config.yaml
n_layer: 8
d_model: 448
n_experts: 64
experts_per_token: 4
d_expert: 80
d_shared_expert: 0
activation: "drelu"
moe_layers: [0, 1, 2, 3, 4, 5, 6, 7]
router_score: "sigmoid"
normalize_top_k: true
routed_scale: 1.0
balance_loss: 0.000111
balance_bias: true
router_cosine_scale: 20.0
n_groups: 8
groups_per_token: 3
init_std_router: 0.0126
lr_router: 0.000397
vocab_size: 50257
norm: "rmsnorm"
norm_eps: 1e-05
tie_embeddings: "early"
optimizer: "adamw"
lr: 0.000969
beta1: 0.95
beta2: 0.99
batch_tokens: [65536, 131072]
seq_len: 1024
train_tokens: 662400000
steps: 7025
dataset: "wikipedia_en"
Below are experts of layer 4 (counted from 0) of a mixture-of-experts language model. Rows are named router (the router's row for the expert), gate (a neuron's input weights, with its number), up (a neuron's input weights, with its number), down (a neuron's output weights, with its number) and show model dimensions 0-111. Each number is 128 + 24 x the weight over its row's rms, rounded and kept within 0 to 255. Numbers have three digits each.
After each expert's rows: "gets" lists some tokens that make up at least twice as much of what it gets as of all text. This comes from a sample of Wikipedia text that the model never trained on. Tokens count by the router's weight.

# expert 1
router:130083135171080127173086121130124128089078151100146144151109096128134130113165106110132093125141125133136118141131136194142103165148148198118128114099117118153155165131171120170092146132150132121113102163147150056147106101140166110103112085129150118124168153066119124129162114124162140110094143116132148105083153137150125169121175126123
gate0:128109147116106137134106114108133102129099165132155135134137132141124123131105110157104153142143097169132145128112203148154155147187130180116110119099102084099150148106117172118125157112136145107136154115137110135103157154116148156130106116165113153088147150129148135124164079116132161116107118145108195082096154173114123189088140136174
up0:134118138120099134158111110123133121128115133123164134131103115149116087138121142153101154140131085155139124122128176139122159153174118167136129104108152118119129148110129145146133172112106123082138133139143084126089139120089135155122111089175110165104170170115167135140174062152142153107114148113102201098076143147102152197097155188164
down0:126140125126127162153131117123134122121184075099090123140113140135165112155160107142112138140098140125135154169103139069121094129116137095180099158119125125127178136155152116109126179115101093145142117178089104171115142175146120145131117133146160143135118170153120141102109103155126082106154147133147134115154136113106156146125115164148
gate1:138092146128125130125112132158118135119139113094145131145092134123158134125089165105125117125143148127142108132123114126124125127084135135100140103132166176155137152121123173091149129163131141164119114132117127091167162086108130153114107128136145089102195160150136131142081150158122155105107141137179122093093083154127134186129140109134
up1:168091096106123169163133140159145097120091156081146109149097120130142105145120153104120112106108146124096101128085118131142112119103143151096142090116185161165117148122139171096145151200122112171155133160111148064175137128119118122086121136165150098111157146115130135114113164149122182119103149126148124108110126124136139160125135132124
down1:120111103101128183146142122123165111127115110151125150174110110091186085111159106115147138133073125110078111125151132109115118109107135120150128125139164106150112160187092138166142076121104123097124153123155129132116156167136104072139139184109149150129117134120118137126106090128163143109147073102104158119168094120151130145104123129125
gets: "2", "3", "1", "4", "6", "5"

# expert 7
router:119144111161066131169114130127132127140085112125130185153117120125112148128094130085102112136172121158143093093106139190120131129126094142138129121113158126120133146165151190123111095162133116127111086099108157094166157085152130141145109122160104116129183178107157153132106136133176164156128124135161183134096155127137122140111157093158
gate0:110128114120112136122112130131134116126119164146113096128133104138124095162110139121091117146137146158164110114140127144127168115057166140128094073102170163172092181124124124159130102139134128136114116133148150091106139138110098156116087148129162142098131110084090108119140112152145099119148092086184111147156134154103115139112118122150
up0:116127104124116149108152148135116138119113142142121089093150103122126086145127153127098121119100128144134163080127132133122157076113171135127116108099188174190081146126140119143160119161154155143102117162124158095119126122115106132121092136125163124110159125079100161129157129145165105110108151101146144137134158140145103124149125111170
down0:125138166107132156112113127140138127085154103168159080111093100153138151150136076119119129135151116125145115128118149063120118149108121174113127109126146054049128113122159117125176147153090105148104155149090106137133054156142106158160130106080111123086120107129109113101112088144086048153167114101115158078143124129107129145147118156172
gate1:097113122126111157139144142122061098159115147107135116132132174124148119194150136120113113118171128144139131123101117144158145128104139124120129134095158118123093136178088117174131125134136133140153124125096158107084145139118130109118148148153127104104197143120125104118157081138168160115125134113137160134101148128076106126092170128166
up1:114125109138132138129133116133097119170131125119103127145124126145143110178103168137126130142165143154127141134133138144120104159088100113108109126095137175142143147156109150157142128136145155129124156124117115125090129130103128137138174155166124107086148186101086108132129083107144168105116153113141147133104150150090146112140156092118
down1:143128139123118176100112126117147104104132145125149139118095172141175108149126142178130122128130114148117116107104153024132135125171135158090144124096141115140131153109115098118110131121112120125121131122145117164134113133080142114112137099149158110115162143159086124119100136104126171098129100106129127122159098106127124116120096146142
gets: "\n", "- ", ". ", ": ", "; ", "– "

# expert 0
router:133119120171061127155131137128124128165130158137151153152110105130113149152150121144151073129135135170142124122074073170187142130132119151152128117108126114148117154140135152103128122135163121133103124143130148149150142121157094131125132101130144122089153140093152134147153139130179144128140107149142187124113153122155115152120134131116
gate0:148112108131149126121157143138155138137074097153193115093092143144115144121100154117125146101107115105113130178126178142087123153131074127102118095145156113107113117150116099109057194116085078123105136143119147129128148080102134131163134146120176159097159104133159122165122151150128101094128160103108155125145106136136134094180143115125
up0:134152118093119110137157149103125124155073100159174132096134154146097123124122146099117150130123111126107149130098164138118112156147110133126113103138165144144129151130096113089085158121116084130125132155105157115120130120120102143128116117134172148116156110119176132166128100109145119069102153110119150116132150178131095093151131150116
down0:126148126112148113129169152121175131154118132174110122176120123125129147164119105137162133090125151142129131153119151094121127148141159131163137073145146154144167124158168111147145129110132103159138098121102086097176127138118131162126147179134119103137152137094132070121126145111133138085105144145125078165122133125141157111154079151111
gate1:155123158100072192201094148132114089111075134163179165114110127115136097120135162086117139142145114101136132097091141160171110111096128122078122160110132109161115167164138132097092140139089120123118129151151131095115121133139124126121123137133127138123150128135107139128163143113152133113115176137127132151103156114102166093126108128118
up1:150123175135086160196099145116129131096091147144149149128089158113109130126088119145123108117115094134162131083099131179159184126071081160120136143108107107116110162171103115134153108126094104132141135126106104108132126095106142138125124078153092097130122136123112149174126133104159148138133136111119155132100152156129151095104159116137
down1:096160101116133113122141167110115142142180164154125121133112128147076086147122110136116124158121132100137153101148154074163128159110130117087103136137129130131118150109099170173105125154098142136149146134104138161094110142192154125080150168128074099141123113125140134087137142130124148111111106076111131117195101125150131163087107129078
gets: "the ", "to ", "a ", "The ", "an ", "into "

# expert 27
router:130138136176002128163126136129124127121105105112173137161125145119128136153135157144133147120170130163170077080127136176158144134122115144122128147139163088140080174176135152146137152118144092137132139180130123102163138101099157143109122065169125116131175143106113129152152143114171174163105110121118156150083119147139125103106105110137
gate0:143120133112111147153107089144130133126127170107143110148125141104137155109167120069120172139087108128112094136078114133155147149098136129174127100146148107121128145137114118119086128112174111113108118105124124067134120133116173154124159105121150117124120127085125130136089136154155111146168127126153122122112195151118107144085126142107
up0:169110115098128145179135090137136124090113184118125127169109142091134162110167130094107170128098070129117123110081110131154161130119128130168144107131145103126141134150118120124097128116159123115117088080121123084110130149114142192110119101129120143152117153058112122115103115114158139128190099123150139085106162144144106135107116136122
down0:122152095138138106123144174123133127102130129114149162098188147130147167164117157106143168150088144171159134100116113083119132152147161100174116112161106120116154148164165134126086138105152152114113137146134078131118117168113185113087139112133116134123120132083125162114163128159132140114174134160143130093157149162134096124140123141099
gate1:113147147130126142137165148124111142106126145121128101144109139196087122116134148092097079087136094139150121098139144132109181089111122140129115108145116145111117134122144123153116090115093151165165142117085109138164121138100117174107144093140143111147124136092118121131119131162139144135127147130111099121138126128082141116122122130125
up1:139124092125151128146173189110138127108106096126135131139120145192094139124145128091103121053141112128127116128141140131113157104102090148092081118148133116096147108113147122131130089105114158142152128137125118137170112102117088145148129096150157129141092124089135129132141124135121139141127131103130098103134130127089157101134125109131
down1:125160122118125136130135105131104118185134129122128181134132156096156147112151122093118133134154155120103125116132113084127107137133064111118155160125143144105149107116169110101119115120166124083159134164128113142107155156162124151140173129108147150145080139147164135121153159104084083111151129103111130089147110131121131096117104144086
gets: "the ", "s ", "his ", "their ", "its ", "American "

# expert 28
router:142093098173055129133093156129115128124131121112136115146136128106103110142142151123147105127182138163159139079126134183170143127088156120157128161120125110153095173156104106114105161172128097124104152159099135104137159076131173098110108090145102130119151182116125087129163132127179141124108084120117135140087121136166138126118126122148
gate0:119181092130151126143149150111102143184116157094141132168144123157105144106126109089091134160107130130114125142117122137120135130126102111125107120104143114149132133133121129149118120131167108153124107132143129131119133153147111113105104134125155103114126049054139144136167105140142158110121126150123150111123119111087124125145141180127
up0:123171093127146123131149136151118147173112185083143122122182107143102152112110107086092115131115128112132140130104135152107167155128084115119106096111171115146138169132123145171118122147167141149124112154157124131121123147123107132091113157132144077135120095049115138130168130142154162085126153106125130115142130104108155126104133166140
down0:163151172138107147163142104130128110133114156152155131145132175156144130112120104101114109131094143116104156108145152138139150150155116116118155134151140147174128088119126163161144122085126138131097146109137164144139102124133066149166171149150146060110132100166083134138110085131134097125133137159133133163082142171104112114135135102113
gate1:130145108132091132139120143154140115151120154154110104118133081157118162134117143066119109145131077139154156131134122155087137115154145140136137148169140119107144109119157117162105163141151105143140143133131127096094100147103124130140139074169128148120100136104142174173124192089121106129083144121130106124143173137147198132156118143153
up1:123133140146092111113093152161148089147130137133133133111129077172123140168125138087078115165117117154137144089136129156109126107141129106125132137134144140062106107098156150160106144142106124125141145138135147103092104142110088149127143091157120142125119128120151155158135158111133115160092126115162108155154140124126183112130083161136
down1:172124137149145117160133152127136121144130147125108079140124117122164154153126103071172144136107130140146145109129112119128135131069124130145125114124122140140104189117126167125153156115170130080133125148134138163117122111152096161139131112126051144134132118120133104173121109101101165120106111148150087159113094154156162161097125112109
gets: "the ", "in ", "on ", "In ", "The ", "after "

# expert 56
router:141124138204023130119101140130141128127111143137183126139115109130119180162124155112138111150148133123153137073136177198134088116156109157126128121101099108168140144128102147147137150150099124146117076118130149088123106097120139150130114117164144089098150140130142156122170078128126127108112102139117123130089127168161105139071151136146
gate0:137088133110141127136100122136130133135112154129124146105115115122112102127124125110110110124126172173160105108151099135121145147120093121103177134114126106161121110117096131153159177103135148124109109130163176107099139113130128150104120164107189133155130106096170130106125107107147139104136152112131086189110177112091099153128120124111
up0:154088153078121139141120111133134129142123126148150148110127079132082106140139111090126106119105188182125120122133103151123140145080102151092164144119134098135127098120121134133152143100138127111126119131125154129098124145124127109146124132129181160157136096107178122105140123139114141116136109116134109174114181123121136155124101110087
down0:116164124093180105075131141154094147125122115152116121117147107092129147119083138181139132136163155100081104112129132107121124092087157098103141132117122116152122072133129128135120131130131118133145170150127141130113115127085110149159093164080139113141141146121140112121116164184097140133143165111102108123134128153138171102147155131120
gate1:110141151127109142115127108151110145146116116157044116119142165073111143091127118111135134136128147130114113094122114143143089126147141117155097140134114167195134120184133122128146098148113127135155115118105078121096121164139100103123088157123149146157140092127123132129141103077117092120112178134104116137129152134119144120099156129102
up1:163066149150115135138147120147138147164108118179084153096078112093108166100142118109143139144133149103119100136121085120153143109125115151129129141143171103169135099140137098115143103077148081085104151082096116134110175136122119120160132176110131133117150100096124158122113136103103057118122115114110125151084163166117100095121176140092
down1:120122117126138122141127134116104123125186174141116156102111136141126144153159135127078089093161110189151135110144162083134148178126096113109098126116101139115171119081161074120139140121130117152052161158099092127136126141104150162111108101139131112111099135080093109112132157141110122123153172134097147163142123077159141114153126141115
gets: ") ", "at ", "had ", "has ", "have ", "made "

# expert 24
router:136120112184030128116121134127137126162126144157171147115119169137151132138097154133078088111125155111135130111098139172136135136147141107141129120081158108109127120147098142138131157119126118153132112163127128113156130105115133109114157090168151130120151158073137128122140121132161119168109114130077188102095148170123157183102126156166
gate0:121119143130132115122124116144134145135148115148095127127150134148146063156116159158100110152109143065155167104133155130146114179135114131136124131182121110140110147087159144140141146111077127141115097105088134129155119110161097111063153142162152098126135087134131132155145136092132130158091165123128160114132127145143154150146126137147
up0:130151178154116107122119141147129137121111135101137145119118114158112134116138145110140098142123150090130153099130124122171127150143087129131097150135116141164097130098146142131139126134113122131111109094086130116154152115190073153079136166138151137150127102121157138137156133093144100144118154147132145138113128141116114100133166132185
down0:145128142157136134104136118118136110122138118117153139179153095132107125105161126104050119147126165126079166153155094075122079092124138128140096125128047107118133099161112161109127146135151124168089180100065100143094089099067111145111145142099100102112107130135098172125149125079142159136133120126130162133119088151164132127121129143137
gate1:138140141141113124127074123127111126119103111074157163120122099126157113124115117115153133139126167148142095143097164115163183119119134114115134105108131155123095142122160096093136128120162099116132119156140139120097134127161150129079148153094150131126144171118154140107124119108110169111132145101116093136157148113112134100100154136140
up1:114141144133101137121088148126118123149114152109166172125119083133124113128109124099168110140088154138124112142098185131127148108139131137152122142164135163127144134117122114142154135125138087093143147118116119128114152114113124149068154150124163104118118160108102157114123156123122115153112134123160092143181139108126148106140130168130
down1:088109108134126119118129141114139137129121148128132125167138119122117110141113111124110118133107153125117121155102115066136148153128180091151129111151119140157141149078140118115171117139136099114148140166128169108133100114105123151117057169099135101156121161150138121119133128107124129106110141096149143154117139119107122105145129157188
gets: "with ", "ing ", "against ", "out ", "ed ", "up "

# expert 63
router:148106125161104129153088132130139128116104145067134136134144112134117121115167132133122098135123130144122154072103098219114118104165139097141128107090153136204114181131140135142114092135129127139137131120146121074129147112132138140128138106156134128126137150073114143132131139137140154117122130127136134123074153088115138125123161144118
gate0:130111073118122135121105153137150096149122122134134172142135150119096155128144163115145119187132144118106139129110139133088134159158120101102132120120113127120173173135122158141117143156096063134107156120113102124134139146102126102135173154135139088148144156116149155136133173090126118122120153192101170097118160098155137133154153142125
up0:156132099132102132151118141147129099163123115140114173157135172137089169128108177139155143184161111095117156096138163124101127132156095113134128135097098137117135159141127181136110169139126069141115150093103133119121122126126109123175167140106107094151143156131155165125138140126130105119162137169123152112110150107138127148123146143146
down0:145111128097173144117127089125135143113139121119076132158141126117101107153158139132088126136118113130163131129127119117162084150148094144110080119106074114152115121110147130110095170128123152072104104178159100147136155152141109180103126149108114084091152139100147150162090153173160159150158146149134116133142140130118098127116162130152
gate1:109127102163078136151125114115128111114101137168109146134125120112099113135148100122153153174168120103110136128131136163175146110088133190110139158098183107123094114113111154117082163160123102139100149130127128112113141101166126105136141121116120114080130143102130142098132137111137132113109154106108140150132194100120106160073137111175
up1:103130103142112147142167140121155129123145177162098116136109137129085098131142090109166119117142122141124144071147138147127135116089112166098107154117168083120095104120140147094103164150111123144121103115141146130120092119108153093162146161102137120098133125089092142090173152157121119114104162102127123128130163096121128109097115118197
down1:101157130126153154116151134120106148139070165128097152133131135103151130134123136166153131117170104112064111127134132130137092159123121128094158136120124159137135147148160167104111093135119161125108152115125108149095087082134150100136134125104151121139111173068157117126151125131104073150135193093111134112106111150101095151143127087086
gets: "'", "201", "200", "202", "199", "198"

# expert 10
router:122123130151068130157115127128126128095093117105136161156133158125121111146164161125147075109188112127142096122104127172131143131102137145138127105115101124149132139164123137129101143160106121139131092140139174101156174095095148146150142067150095131115176147127145141121109128094134139133124134146109103150126177155107126121103166166137
gate0:165123087175140125138151107125138101131110107100157152149092102122123120118176153086128120106137067117134134128126138145142149134132120131123130172155142119083148141122148103126096142127094129073088114121140135126146134102157129138146125137155100154094152152130095135101145146165096107147140107116079111094131195142113151161162146133124
up0:170113084154128124119136137140143122131158100118142140147074106136125107122118176082187126182141120111094134145120147129112140135141123169166113155159148184087185145117201126150121102112116150119118131080111166121105138118159169125128107154076146135088139160163127137123095169142132107146120147136097121113112168136129196127154096112116
down0:104100167121110128108071137066091146150148153110176181134111164189116145109091143129104123128094111091173138106144135131099115096102179137134153125087143125122099128124175158051095136128131103121159138103143122121090129109127109123147163123144148173116157100125106114121082125156117174127163108129130136118166124104109110134136166133165
gate1:144122173119114134128146126112099107128074103117099158126119178128186140116146109112107169179147157122103114086150135167143113158140140124137141133093160113127123137120159127131097130144142147097103164120159144117122163138137130131139170134142145134080133118085154132092171140137139110136116097099088131174111134115101111106105104119139
up1:124144148143150103142140128111090113111082113125101114134131152101163160123129084113107160176162177122128095115130126136147121160154137117151128105117163076121129139120116119127103118175156138079088135096150152120121122162140120156135155106144137120127125129106145153094172152150111132155097100088093150148120149117099099119117120114142
down1:104122149112163079101138096126088145165096133131105165167086139146069139138135106093120155120129137122106161131179108160154170109105147164120168140108148169122149188117132188138125131136135133152128104147112076100126140124125104152149170132122141181122142134169135090143092148121091109160118133133120111140128136128132162140101117129132
gets: "(", ",", ", ", "|", "it ", "was "

# expert 20
router:140088132165085128114097162128131128129104118120146118101126128099113153154107138132109080117171099147118105117159125212176114097095125148124128133115147093130144141118096154111117158129177125115110178144142148074131138108119137158125130074143129143150141122142149143113122094127132150145149098135130119132103177102119135179099141123129
gate0:110117109104128124123137125131103112120147154128113122094133101161123133123134099109095104138163134113106145122102146132138119186169128116193128075139153083131119110100120108123142164119133137110130109166148154126103114135167135129097155115100135159147140151114143132147149147114153114183142137093092110099142142159128147133121161114132
up0:120102124123110127112101102125114113157130144156110113114115138189137096137106091134107091123129125089138151157106101144092129163146149129168152090156123104128152122104173131154093153138098178113134117137137152110107142120142129161091171111115127170149135142090159113094129170171147103180129095123122113123135143107157183168132145116100
down0:146115119137135152087104129092157129147181070135145143135156146182128129133145187096082127127123096127110144093152093075161134133172133126128129131109106147114135112108142078141124100134126162158126105141104135110105104111134099158143150127134126144166112147152099133145134094142159138144119066130147142123134093127141139185091126137104
gate1:170129130173130153124137167127160131092137120160162126116142105132118116090133148116107159132127115142128135183125115142130104153118134125133135152157096172045129118126171141164093137130112127135116127134114137119149133131108192143149104126129149135124178169160081126095149131090117129115163083146135135086118113126133173094117142139118
up1:137140148117141141143132164132126136112129109103161156096108109123115115082124151122113154166149107157135130163148140153130129125131113123152134120168103158083135117115132158138102142123113159128090180128123151144120132121159192165141094143107136127154142124162116128091119145099134136140136110136140091130102133125093141081128145134070
down1:143163099093116132141132122168142091140090120169102174170102115140107105093129109138138125128116103117140145144184121084133107094150132136145116118189095110085130107107135126122149113122088104110126100165153126190118155155151108184124141113125137147116144116166164156110139099136112107130125151148143136158062129095118132102136119125088
gets: "\n\n", ". ", "(", "==", "from ", "\n"

# expert 62
router:141140130119081129148096159129131127089104158152130164161165116142129091186155117086095149139166135145154111086111116207153131116125122143112127101102159100154101165128167116132119103119134120118138101116135134076133150115123132127137089122128132153128160140099114081087170168149154118151138134135138155128091134082156157145153162097133
gate0:144125179127134142120111142122145159159125173125149140168135157097113115144146119101108091148134124137103066123134109123096142112120114139111130104132108116137118152108084093135138110112129096120165176149140118098080122121112137103156111129129154121153128135132153127123083131142112088101062139136149149126142118070136189101132090136111
up0:147151159139134136144111133135157119164123142109146104160132178095121140141125122109091097148166102104134110126130101136114108113138156154138139123128129134130119128131108106136103100127138108155123157170137102118094116120105110099151148104126153092116151165142137168118068146128153107127101117153148131112139145106130119137145119114104
down0:140140138102145128132119090164160106098090128134102149146172115103096173108113102132118091126124120146098110145172145083128129101127153155195143135086118158123137121099120116092164121122136099133140155147178136150140125097156123135113149178140098157132102132129116133160131181138120099115083126117123140158094084137135144105127122129055
gate1:120134122175112131161124141100152108104151102114157165139130099143158144157133130130119114083163155136132122136158086142102118124124101110143124128136137141176109099119152123172116123151151131185082086144108148113156148146160125165143137104180139092088148111084117102118134099094106157118129160112140125168123146116144153123135194157152
up1:110134121144107111143124136120189124134129126141109144161153096095159143152105111132098127062146163112128136138148084111127140125138134107146085118119133149185136131142162102153097142100133130172087081139105115129122117145146147162156125142139137110090109144083105095122131117078144139127132129091146144131140135130137129123097169169157
down1:148102151170149119121100129126141145150118105130141101123128167151163106115142133086113127102103134109138107094172118096123143152142163119106170113103156131145147130109111137139178091109151153133117143151148099120123066117132148148140122103155150144109096121075115103139129139159145111122142117100140174118134140131097138117151135093156
gets: "1", "in", "A", "al", "a", "2"

# expert 19
router:143137117150049128138088140127126128137121091103128114124157149129123105156147136148096095113155156135138051093143167186139138125149125136135128166123123114105100177147124153127114103131122134137152148133118172093144132121096098118129122091162135135117148125146135147143142115152190123151087133144132096155073169143131083138129123123159
gate0:123089070131088164121118178129104111145113111111145140115161096129175132167101167106126135124153142123049130073092157132153141138153170124149110133160135149099178169130137141118090138133121183088131128175109138108144149109159161140142143181107135134064122152150119131128129116157119134096142158136093120074135166130122149156123135152130
up0:129106100147088170113112176122119090133124129132113161133132108152158117185130156125149114130195126127076150105123123160129118149132153149145134141159123167128154178163175145107108134163106159092159111190122151126143142110176156132131140177119115116105143133117140114100137167150146124107129172157077115100118182119140145157114126133143
down0:140108044149080142129152122135127119123152116120109149166074083097099129132133096153131116148145113142129131110078165095103123135131130169137180165132162156108099113133134145090085102122092109100121147151148128132151077146124103121156129134115094121145101167122120134165126171156103143107127158129144158143145157156173096129153119140116
gate1:159110090135094139157139153147083120129148112112175144102146142142121112121111125105153163146122122144096082149096105124109151169114147168134125108133139150138109144126135083125157149117156142116133134141117111118154131116101157095160118154127111161119117179130117118118128184144122159125138126102132103119115100163091128097132147123138
up1:178092069141094143159123150134116126103105153129147103069174147181131120130140120128125139102136115151131126128073130160110135145189152128121132122104123142115117177128079064124147149129126140100134112126162113098120075109083189106155123141162132184125120154118124123138129144146152132159121110105144108146085099154127149158159140115108
down1:143157129112123132105112125146123115172127130110119132129094139154140102133152101111114135127111127138113123136139139081145129111124087140126150128155131162114155147082149096094154130154130125129128142139119137150105099170147172125103181160123145100094146149183105166111122126084107173133108126096136133100148128126156121097100080120093
gets: "\n", ". ", "\n\n", "). ", "General ", "government "

# expert 53
router:110098135168012129160109142128137128126090174104167142164119136150140112183154162144121120161184099138142157118113161196115094117124123114146128133083116103114107168161138168122103135129129139128137097173118114091138147108104127110127145111130095153122104142126184125130133134084151112125106120078142114124098129152157119154126128130152
gate0:128129137196114143140152150114114145163110145109118146146148080114130062142168142158120121127124131094159119140142124140141105131106122131105172161128160153154140144149119124109111105133114165126137085112113128131134162100167103138147151164128118093132145108131091153121175094124139112093159171104102141135129152113113171130112143135151
up0:116172150197101147121111145123104140151081184118117156106118095100118057139148141168132109140126113096138133138130134155141122150088110123134156174149167164143137159145107117141112114169111157132130081097129149119117143123133108150121140140138147107151160112137112173141201106109130131096171168079127120128143155130131165120124111121135
down0:099101158184113106128138163143105106132191155132112168149105136143104117144146151128165147131135123149071089114151139041132118145096087105126140165096137144125137124137201115106124118096079132130098130114109094167138137124132111110101147134121133151130092131171106140099111152134098117100109151154096098152156100109150131135134091052141
gate1:127141121165125166116137177105095129147108117096134163147088173144125126187094096139106081089174143152145128118102122154136102107124121099151127104130174107136115144114135134137109139121124107142112130165087131127123167090120157127118139178105102146158136122135128139100138180127148140130126164095139143124136184163130163164120132138159
up1:123128114148141157121103160132100122130110125107140165149116133122147115183104087156085102077189111131106142141083136156112131133113118127126134137140123112143102119121127109143118105080118130106110095156058121116121171085083194106101138187114094133166107142128142130125102164138136126123132127113127115117100158167147158148132141124131
down1:119083158165143194115079136125133143142149110133116169131129141144112132154157122158113137091104086111115143141090113077148116152109130121094139171151134078111128118125075112148124103110093124123122128158097139137116135162116177134140149181124100077099133131128114172165120121128107131118120121144144112137091149128121167165137118109136
gets: "is ", "was ", "are ", "were ", "s ", "0 "

# expert 15
router:130124157148049129192110110129116127107141163123136104165142158131117125135125086115115136113184118139139111095119101192131154124085119155116128142060124142143127124164105110167095092150172097152117125151113169083123118087118124131150077107142138161112140145100147108166159139100149163119079129131185158110115136145118143156109146158164
gate0:076136149126080146110094165149107108134114076096166156091141110148131157106116123121159133149125150118157129151127157133141138112140160096113138139105127117185122125127126121152092093110173135083143144131130135112097141104113108095131126073120101180117139147117185115119138090113133142091109105127108105087096153140157145083159105162164
up0:097139141091107153115119142147110129141118115080134171107153109145100161107138118128105142147129159121159118123108121133152143138139125103092115175119108089131107106160126137134096113114144148111141141100097162118094145088135108108139107069150090160099148147090153069109142110120147159156129118098142104095109114091136178109147117201148
down0:137133178179109155066131086127158122120129086139145116130119113156096171100128140115146131101105150121103136156125133086128139107172148126107128146165118110116107103095096085133119139133143153141137126126141110084106124127106107128156135145103115160133131135145135139126118146107149170147142108138144140139129133108147107102130142144107
gate1:132159132162125147126117116094140135146115132118115163128100125136122113160130137159124124110093130123099101134145101136154119125113116131138132123125146148116123134157174094122111158158121101165122146158129099105104192097057136137121120101137130115123185124145128127126147142105141147083114141081095110101099101139118143124162098145157
up1:117160147156120145129113135111135134164140125140152150143112090145146109160142149130137111109119091137123104136129132148125102128138106143116120097156105111105157140175161131108101156136108139125120143153131126127131162119073122125111137096136148115115157148122155119108138107112132138108086156088100120129111133115101132148170154157122
down1:116171113121107114150145157133135130108113144100140130169130126125144170114145099144108119151114122146106138146136171130123123141128118135157115153137100174137101141136137103123098083132134203145090136120074153128139060159152125127120105194144108067104135142103138140101137119164136111129153104120142145096107144146102161148173133076146
gets: "and ", " ", "which ", "or ", "who ", "It "

# expert 3
router:123124103195070129144092155128122129116099141090121115111088115132118141127114140123131103117162108109140127088105113197167123150145157141133127128119146110116122128144119159170112128146120129110130160140128122086159176109153142142124119081155127124096167171115155144117188163110166143158114131116160118113145160094131134124087137126165
gate0:118114146108124112149141099128094120113081117117116111108111115148110123097106100092108130101112086159098123134138125134126169134135106129094135144142173140157118109121128147131130061100154171145133104151116089130152119146137148119136116115120104159106117164116152118145097120120107112141151120156135146137080147103119136113155145146105
up0:144140118078131117159151110144094137105109092115097140107113102136106109118121118111092090119116133133106094119128109133127144132100102104115146142130159114145101134112130119156126145110129153128145155132112119128105130135147150142131108125155103164114130133173153110149132101149132101146159170104115152169100146099086149135175133141103
down0:124143127085176086130135141171080134136097103103144172107136103130134111116127132157098151104130098198155102123126158103154107130125100148099085137111112138114102136152103144069164139165115111173144123097112117138098139109110131155130073152129109118130154138156114138136093123171128110123105100127114152163098123167138141113122141134125
gate1:120151119134126136130145146129110125140108153095107132088115118125113134142120169168115081150140124168106078095103159113133164175129123135131102138143120098102157140177149073114082164135117118158146062128098107108141176105119126140140148128121112128110135155111164126110134162146146124118136140087124111099130162147130107168108152128135
up1:137161127140113133145155126112128140143127159121104145110100105102118132143113153158097074103144159180123091105122164142132171149132155096121126143138118096114120114180114124124100169116115116135154065113141084125135157084112102143112149114145111126121131161139131120132146126153144121156145160107110125103147173136101114162118109139160
down1:118120137136130143130141123129119117173113165148121155134118165137128112122138139111122133152156112148112128130111114098120135153157096108145103089101117137101134123145133125135162110139137128131168136178094143143124114155123124145121139136131139099178068107130161164114131144105103122142164119174125094117149125102113147156101174163128
gets: "-", "–", "/", "of ", "season ", "League "

# expert 14
router:128125123146107129135144138128126127139097140138146139168134138126099156126136142109139099117128107149117142117109118194115143103135132139137128155101172090158142148147106117147115102109105064147137125180110134078097179080116108167087129095110166170070124144123139124126139106123160136136127100184109163113101142135101102136163150126108
gate0:139163122105142122136134131122071127112084121142106167115102132138121131132091142131128125110116119093127131125108135141139155122145124150147122076140091136154107157115143147147107167099120105138158107120147099095145178127122140153106103169121117165122116116151103106136138109127144095121151152102175146128140138149083149080145166120109
up0:109140158119122141117113168105086127121084095131131185090078136124105130109094130133134137142103118101155129114102108133148150107147105173142105094138135111131113128114152108100118188103154088158172072147146117104134139140117142137111112141134103125111124126142127130161120124137150150111137117151120126148124135162089136099160154110135
down0:142120138118166127119131121150149118094110122123124141159114170141118179139138097139121169129189136145173135165155100064086134146115065102151107130176100118144138099150146140130102117096110136086121140125116114134150143167174111141120125189113182165144131122117137171107165109112112169127176136125111147114129124168114139138111148116108
gate1:153136130137138107118112125152163103073117160129179132081118125094108128133123077103148097112161106147114140169102113112155095088112112147114101131138134109128150133147126119142141116105145141118166133124118102118127127106168164093116123141100130126125135117158181117141144100120120150132171110135133100119101122145114142121166094132133
up1:132118137134145120090113115134133111072138178147126143107106127122113095104113114108097097145158120135129144141111095105134097128131131153123119100149173110137156111135125155119138116139162123077142132120125133106120096112146153132112131121137121136085127130139177115141161112098147152165112098129168102114141104121150161120164109162141
down1:171108113162132121135158115119128160150153167094130125062116127125138146098127085106097103123064136137107118129122129065153126159162144129094187141114122125122165128129139142111162124102109124128123140115140109123130106143158108102129144124125120091132129104158134150152161121132138114094124148087104109151124139127176138128137129081065
gets: "\n\n", "|", ")", "th ", "″", "}"